From a checkpoint of a small mixture-of-experts model trained on Wikipedia.
Size: 11 layers, width 192, vocabulary 32000, 29.7M parameters.
Experts: 1 pick a token, a sigmoid router.
Below are experts of layer 6 (counted from 0) of a mixture-of-experts language model. Rows are named router (the router's row for the expert), down (a neuron's output weights, with its number) and show model dimensions 0-191. Each number is 128 + 24 x the weight over its row's rms, rounded and kept within 0 to 255.
Before each expert's rows: "comes before" lists some tokens at least twice as common just after its tokens as in all text. This comes from a sample of Wikipedia text that the model never trained on. Tokens count by the router's weight.

# expert 2
comes before: ":", " of", " in", " to", " by", "=="
router [ 97  89 110 144 126 119 162 127 114 139 119 155 126 107 124 142 140 144 160 131 153 116 143 132 144 124 151 162 131 112 130 120  83 104 133 145 101  92  96 119 159 122 109  89 156 115 144 147  98 143 115 141 103 168 130 121 104 128  98 131 118 157 127 170  84 184 127 120 134 188 112 122 124 168 137 126 152 115 107 171 176 138 132  83 190 130 113 118 125 130 100 157 117 134 120 135 123 112 125 131 141 124 174 160 183 187  80 139 129 114 138 171 120 115 109 149 135 135 129 125 105 137 131 115 131 118 125 122  76 113 141 109 156 160  68 141 138 111  74 114 127 104 139 195 132 114 109 116 118 124  92 161 125 149 113 142 136 138 129 106 141 125 147 164 113 170 149 133 117 155 133 135 117 136 121 154  97 164 128 135 128 144 160 155  79  81  95 145 131 151 150 139]
down0 [127 162 132 139 116 127 146 135 119 171 156 111 136 140 122 119 124 100 133 127 126 175 119 138 125 151 137 136 152 132 116 163 135 154  97 138 128  80 125 156  86 120  78 159 130 116 142 121 162 150 114 150  81 132  97 137 120 130 101 110 135 175  92 152  86  93 132  80  96 129 152 106 100 141 149 103 100 157 139 190 133 142 108 154 103 127 150  77 121 131 144 137 135 129 126 131 163 119 108 175 156 155 121 139 129 115 141 146 142 121 130 178 152 134 120  93 155 131 163 158 133 163 146 149 154 136 144 114 140 119 160 137 131 155 115 122 101 109 150  94 114 145 132 123 154 179 118 134 144 192 165 177 150 134 107 120 151 112 117 123 133 117 114 104 124  62 178 118  91 117 138 133 137  90 130 122 114 116 147 127  79 140 106 117 165 119 122 169 162 149  89 103]
down1 [142 137 113 109 155  87  82 124 104 142 104 122 103 157 119 100 149 134 184 156 117 159  92 123 129 128 130 140  85 125 122 170 140  95 128 163  97 143 161  92  99 149 101 155 114  89 151 128 106 140 126 144  98 147 108 124 122 149 138 137 115 111 115  90 120 158  78  95 120  98 111 137 123 113 156 119 145 147 115 169 107 118 161 102 130 141 121  54 114 139 116 100  99 129  75 125 131 146 103 136 152 147 109 125 119 114 156 104  99 152 102 114 149 144 141 138 144 121  97 125 187 137 101 119 129 138 110 167 155 144 129 149 155 106 158 110 112 119 108 138 129 121 112 139  82 134 131 154 104 112 131 178 167 153 163 115 152 135 133 132 186 141  76 168 156 132 134  80 141 144 129  98 145 154 152 124  94 133 112 139 121 119 146 131 134 107 119 183 164 140 105 129]
down2 [125 118 159 127  99 125 167 152  94 157 100 184  92 132 112  99 142 144 120 144 146  73 135 130 126 105 173  76 125 156 125 127 145 142 139  97 161 142 108 151 112  90 131 131 161 114 123 111 138 158 155 140 152 121 106 143 126 111 131 104 106 133 147 141 171 103 114 168 116 142 131 184 117 171 100  99 122 145 136 120 124 110 116 114 155 137 160  96 149 134 120 140 109  99 136 103 156 115 146 130 162  82  97 137 113 143 144 118 140 161 101 130  88 122 100 132 116  59 148  99 127 115 124 173 101 143 125 115 181 135 144 106 125  87 162 147 133 114 128 140 129 104 138 120 128 166  99 141 109 159 116 160 141 118 114  81 136 132 100 142 130 142 163 147 113 148 168 163 145  96 113 145 135 132 172 129  78 118 143 131 143 152 102 157 119 134 150 101 100 152 165  73]
down3 [177 157 184 124 142 170 159 141 146 115 131 135 128 112 152 125 162 134 127 106 135 153 104 129  87 138 148 168 123 130 114 151 148 129 152 120 134  89  84 112 136 106 149 156 159  81 114 140 136 119 158 104  96 109 136 130 139 123 159 118 182 142  97 160 116 103 140 155 123 160 121 114 172  99 121 133  97  84 132 124 125 111 171 126 161 159  82 119 150 133 124  76  92 122 152 132 141  88 132 151 124 119  85 150 127 115 149 106 136 111 132 120  89 100 178  96 111 136 127  75 159 120 128 153 154 120 143 111 111 125 118 141 114 108 194 133 114 161 150  68 163 102  98 130 114 136 116 151 150 111 134 136 189 113 133 167 130 105 112 157 143 113  97 152 111 111 149 127 135 139 151 133 143 147 128 104 147 118 143 130 165  93 115 128 117 124 122 181 135 121 112 126]
down4 [131 146 165  98 153  87 118 141 129 110  94  99 186 165  95 111 148 123 126 119 175 125 142 111  99 133 149  79  99 116 131 102 133 128 136 163 114 138 139 154 118 114  92 154 136 132  81 110 109 169  70 126 132 138 143 159 110 185 121 124 161 144 158 140 151 133 191  96 106 104 155 116 154 100 140 158 126 124 150 143 135 129 156 123 110 112 185 143 100 152 142 121 136 144 129 113 119 161 128 133 120 153 103 110 103 123  82 137 110 119 124 101 121 176 112 127 120 108 112 122 120 146 115 116 124 138 130 141 133 103 138 105 148 135 178 119 145 130 186 130 119 134 125 129  43 148 117 150 134 102 130 157 122 165 150 149 108 132 146 141 105 115 117 124 150 110  71 140 166 120 129 144 154 119 140 116 122 145 147  79  97 145  97 121 171 111 141 139  88 105 140 117]
down5 [127 159 139 174 122 142 115 120 131 137 102 114 157 129  97 105 133 125 126  98 124 133 156 124 123 120  96 145 152 120 136 155  85 141 157  89 106 107 132 105 128 171 122 139 151 122 109 114 158 143 131 122 185 144 145 123 149 110 182 147 124 164 125 116 117 125 146 115  92 130 135 138 104 148 143 101 179 152 146 118  96 120 115 141 138 153 157  81 120 141 110 145 113  89 108 110 133  99 131 128 135 124 112 124 197 126 138 110 109 116 114 136 100 121 125 127 106 165 123  97 138 111  54 123 145 163 158 138 133 115 122 138 129  77 121 122 149  83 124 127 134 117 128  81 142  91 133 139  98 135 144  91 154 133 156  96 116 117 137 123 167 111 110  72 166 100 101 123  81  79 111 127 125 130 141  89  99 177 144 149 142 174 147  87 157 126 140 112 125 179 163 100]
down6 [100 164 124 144 111  95 102 118 123 104 123 155 174  91 122 150 126 124 152 172 138 122 147 144 115 140 110 143 158 131 205 126 167 151 175 144 115 154 103 130 119 119  97 125 138  99 148 134 163 101 116 118 151 117 180  96 101 161 112 162 124 112 154 175 140 140 103 116 129 134 134 129 133 112  95 153 144 103 138 124 156 100 135 160 130 150 120  98 117  96 167 113 173 129 117 161 101 132 143 113 140 142 103 135  96  97 137 125 101 164 162 150 128 153 126 138 136 141 136  41  73 109 109 166 143 162 168 121 153 181  85 128 114 110 158 123 124 113 124 166  96 126 122 128 163 151 131 107 125  86 118 123 136 144 107 137 137 100 108 172 145  90 128 161 127 140 115 121 130 118 149 140 119 124 104  98 139 122 139 160 138 119 143 151  88 124 134 118 153 122 142 164]
down7 [149 172 126 119 159 130 140 136  94 138 118 121 148 117 125 156 145 137  97 121 152 188 150 111 158 123 146 137 146  89 106 146 162 160 146 173 143 119 137 109 121 160 121 105 119 145 125 134 145 109 116  91 135 132  96 144 113 115 122 110 138 126 141  55 120 146 183 143  55 141 143 137  90 131 133 151  95 124 123  77  86 144 120 158 156 143 134  95 108  85 148 150 128 151 118 125 108 124 177 128 115 133 160 153 139 150 165 167 127 113 115 127  69 125 133 127 165 139 136 142 135 160  96 137 170 120 110 143 152 151  90 144 117 117  99  90 130 150 104 153 127  94 135 137  83 128 134  77 126 121 129 139 125  65 130 109 122 117 123 148 155 133 137 139 103 126 149 114 148  87 161 174 135 139 131 121 135 114 104  95  95 168 131 103 139 132 115 122 115 117 139  81]
down8 [130 115 118  87 108 108 139 125 130 153  96 157 132 151  96 116 115 108 146 129 125 121 150 136 122 124 110 107 101 122 133 143  98 122 113 103 119 167  87 132 145 145 141 173 109  78 162  94 139 140 158 177  94 130 107 108 139 146 103  69 165  81 113 128 120 168  95 145 135 123 138 124 120 123 157 138 145 128 131 150 141 151 154 140 114 132 144 142 113 102 121 102 138 141 170 146  96 124  89 202 164 127  93 145 138 103 104 130 136 136 129 146 144  75 142 146  66 148 144 125 158 120 137 113 139 134 142 160 127 129  69 171 139 142 114 115 127  78 143 119 158 105 150 150 141  94 138 154 122 132 114 168 112 139 139 106 110 131 128 127 119 154  79 150 124  72 112  86 125 163 131 123 111 125 149 135 132 125 141  84 108  94 165  91 121 107 100 151 179 115 138 111]
down9 [112 136 135 114 107 126  93 156  90 128 158 144 123 115 110 116 159 124 147 102 149 138 137 109 145 104 103 162 126 106 131 150 145 136 141 177 124 107 124 107  81 117 118 102 149 144 138 131 147 179 131 163 140 165  79 116 174 106 110 153 105 140  86 129 162 134 172 131 101 114 126 122 135  89 117 161  86 116 155 152 165  99 158 107 152 129  88 172 115 127 118 110 138 115 123 153 141 153 116 105 161 123 131 147 139 146 143 105 121 161 102 118  68 141 134 147 169 136 140 127 152 112 109 144 154  66 115 109 121 138 159 171 122 116 192 149 145 115 126 128  89 186 108 143 132 166 153 148 103 162 170 137 113 103  99 120 142 111 129 120 115 121 126 122  93 124 187 124 146 135 130 143 129 154 114  96 124 120 153 109 160 109 100  98 125 170 137 109 169 135 120 141]
down10 [174  95  91 145 133 127 123 117 171 123 165 174 112 122 137 149 128 132 118 159 108 136 128 117 111 137 108 144 120 136 115 170 160 154 158 148 144 119 111 137 137 119 148  94 102 143 112 129 175  94 138  88 154 144 106 160 138 126 123  92 168 153 104 111 145 172 125 143 117 147  78 187  79 139 136 119 123 114 146 136 170 126 114 128 112 173  91 112 125 168  78  99 153 109 159 108 151 147 160 141 135 150 131 124 158 132 124 118 143 109 155 122 150 165 170  83 181 141  89 125 135 118 158 158 103  95 175 133 144 133 131 165 161 115 124 125 174 109 104 104 164 127 145 141 102 129 163 158 142 143 161 135 127 109 123 128 105 158 135 155 162 115 131 112 130 115 114 144 143 122 137 132 111 145 150 109 109 115 132 140 119 133 133 161 122  82 104 153 182 115 155  96]
down11 [ 97  95 108 110 121 118 136 124 114 114 137 133 109 113 104 124 128 133  92 167 138 109  95 129  80 139 111 106 128 132 107 103 188 104 128 122 153 141 117 112 132  93 118 153 110 142 117 151 125 104  89 106 111 130 138 121 175 151 106 138 133 105 121  99  83 110 145 143 129 139 145 126 125  92 121  95 146  91 117  85  99 154 174 137 127 137 152  79 142 141 128  85 104 143 144 174 129 128 120 119  73 124  75 119 150 109 154  85 114 101 119 131 164 143 123 148  98 151 150 120 140 102 170  83 161 133 129 124 130 151  93 139 169  79 156 108 151 112  95 122 120 104 101 113 137 110 155 122 143 123 135 133 100 142  90 114  89 121 150 145 139 154 154  85 140  90 170 110 174 133  98 149 113 151 152 107 127 101 114 154  80 137 134 137 116 167 153 154 112 120 106 176]
down12 [137 135 135 117 138 115  87 137 128 160 117 131 138 140 155 133 123 176 160 107 115 140  94 150 134  96 160 121 158 176 116  90 111 157 141 145 110 119 128 121 184 126 135 128 123 124 154 148 110 127 148 142 115 118 154 123 109 132  85 109  98 132 125 113 155 121 171 147  97 157 112  98 163 172 110 130 144 129 123  81 103 178 141 107 101 113 149 102 149 138 136  97 150 140 121 158 135  89 138 137 146 141  96 156 125 159 116 171 134 155 127 138 148 117 125 148  91 138 139 105 105 189 133  99 121 155 205 141 154 104 133 115 142 130 136 131  88 156 139 123 136 118 161 157  95 128 143  90 135 155 130  93 145 140  96 104 104 153  83 122 154 138 133 130 110  96  75 136 132  82 172 132 146 107  94 151 135 127 127 131 128 155 134 131 198 118 149 105 151 121  80 128]
down13 [166 142 145 156 144 181  95 111 111 143 124  98 124 108  99 114 147 105 109  94 121 115  84 126 138 130 114 122 140 116 135 123 149 139  82 108 133 129 130 113 126 126 143 114  78 144 105  98 158 145 129 107  91 120 115 137 107 143 108 101 153 110 128 130 148  99 139 142  99  94 134 115 143 141 109 143 120  83 132 117 135 163 109 124 176 104 183  65 116 131 139 110 145 137 146 154  91 152 109  79  80 146  97 154 129 126 123 108 114 141 126 172 107  90 118 134 113 112 155 124 148 124  51 137 163 135 114 100 100 171 112 182 110 124 119 125 120 111 137 114 166  97 143 132 156 123 126  90 112 152 159 154  81  92 121  91 117 122 111 123 155 120 127 119 144 162 125 116 151 128 147 103 127 114 138 154 119 128 146 162  93  89 101 105 148 134 114 185 171 160 149 120]
down14 [130 124 139 119 107 150 119 120 137 127 130 132 122 135 153  86 160 115 166 106 107  84 113  84 119 131  66  89 137  77 122 104  74 102 143 118 106 105 134 128 157 137 142 124  97 141 163 127 120  93 160  87 123 104 146 118 128 154 126 143 108 111 123 119 181 113 139 138 108  91  76 124 133 107 121 168 155 136 132 126 106 115  97 109 125 149  96 125 111 120 106 133 147 138 156  93 133  72  88 119 167 128 129 173  98 144 133 131 155  84 148 145 139 112 140 122 148 140 143 127  98 115 138  56  84  99 160 107 153  63 143 155 124 136  92 139 175  99 119 103 159 101 161  97 133 120 118 118 133 159 140 153 165  95 153 140 123 147 152 106 131 132 142 117 136 140  92 112 107 149 189 122 136 142 136 133 100 143 129 142 104 142 142 118 109 130 103 125 103 146 145 131]
down15 [120 143 127 146 145 155 103 138  88 145 138 171 159 118 101 108 102 114 125 134 107 117 101 126 149 122 139 111 105 128 128 141 124  98 129 101 127 142 117  56 154 119 130 108 105 139 122 155 137 126 144  85  81 108 116 154 131 136 135 100 124 196 147 160 119  83 114 100 133 123 121 131 153 151 104 115 101 108  83 114 134 105 151 115 147 118 155 160 103 101  72 102 124 129 121 150 124 133 175 183 125  92 132  89 134 155 116 106  85 118 142 127 112 158 168 111 124  92 127 154 158 182 135 128 189 135 127 130 115  97 139  87 113 110 117 148 121 115 113 114 117 117 110 148 127 104 161 148 136 136 120 108 116 160 158 108 176  92 169 128 118 129 127 185 164 117 112 175 109  85 160 124 134 133  99 126 141 104 141  89 115 101 124 112 147 131 103 116  89 116 133 114]
down16 [120 111 145 118  92 160  91 153 101 140 130 134 103 120 117 129 112 126 151 140 138 139 147 106 151 148  99 139 145 141 145 127 116  74 125 137 118  91 145 147 135 181 148 113 132 119 115 120 158 146 155 162  83 137 120 141 164 155 148 140  84 126 137 152  71 146 170 117 146 154 126 155 135 127 107 121 143 101 106 130 175 135 101 159 167 146 122 130  67 116 136 124 116 101 126 163 181 111 163 135 148 154 101 123 153  95 103 131 113 159 142 151 141 131 115 127 106 127 143 139 144 139 111 147 133 153 103 126  72 118  92 119 156 111  59 150 119 150 114 146 150 117  93 163 143 126 173 151 163 116 160 143 112 115 131  91 132 135 129 129 194 125 156 155 146 120 151 136 198 158 120 152 125 137 129 159 134 152 112 137 130 102 140 163 128  98 120 123 139 170 155 161]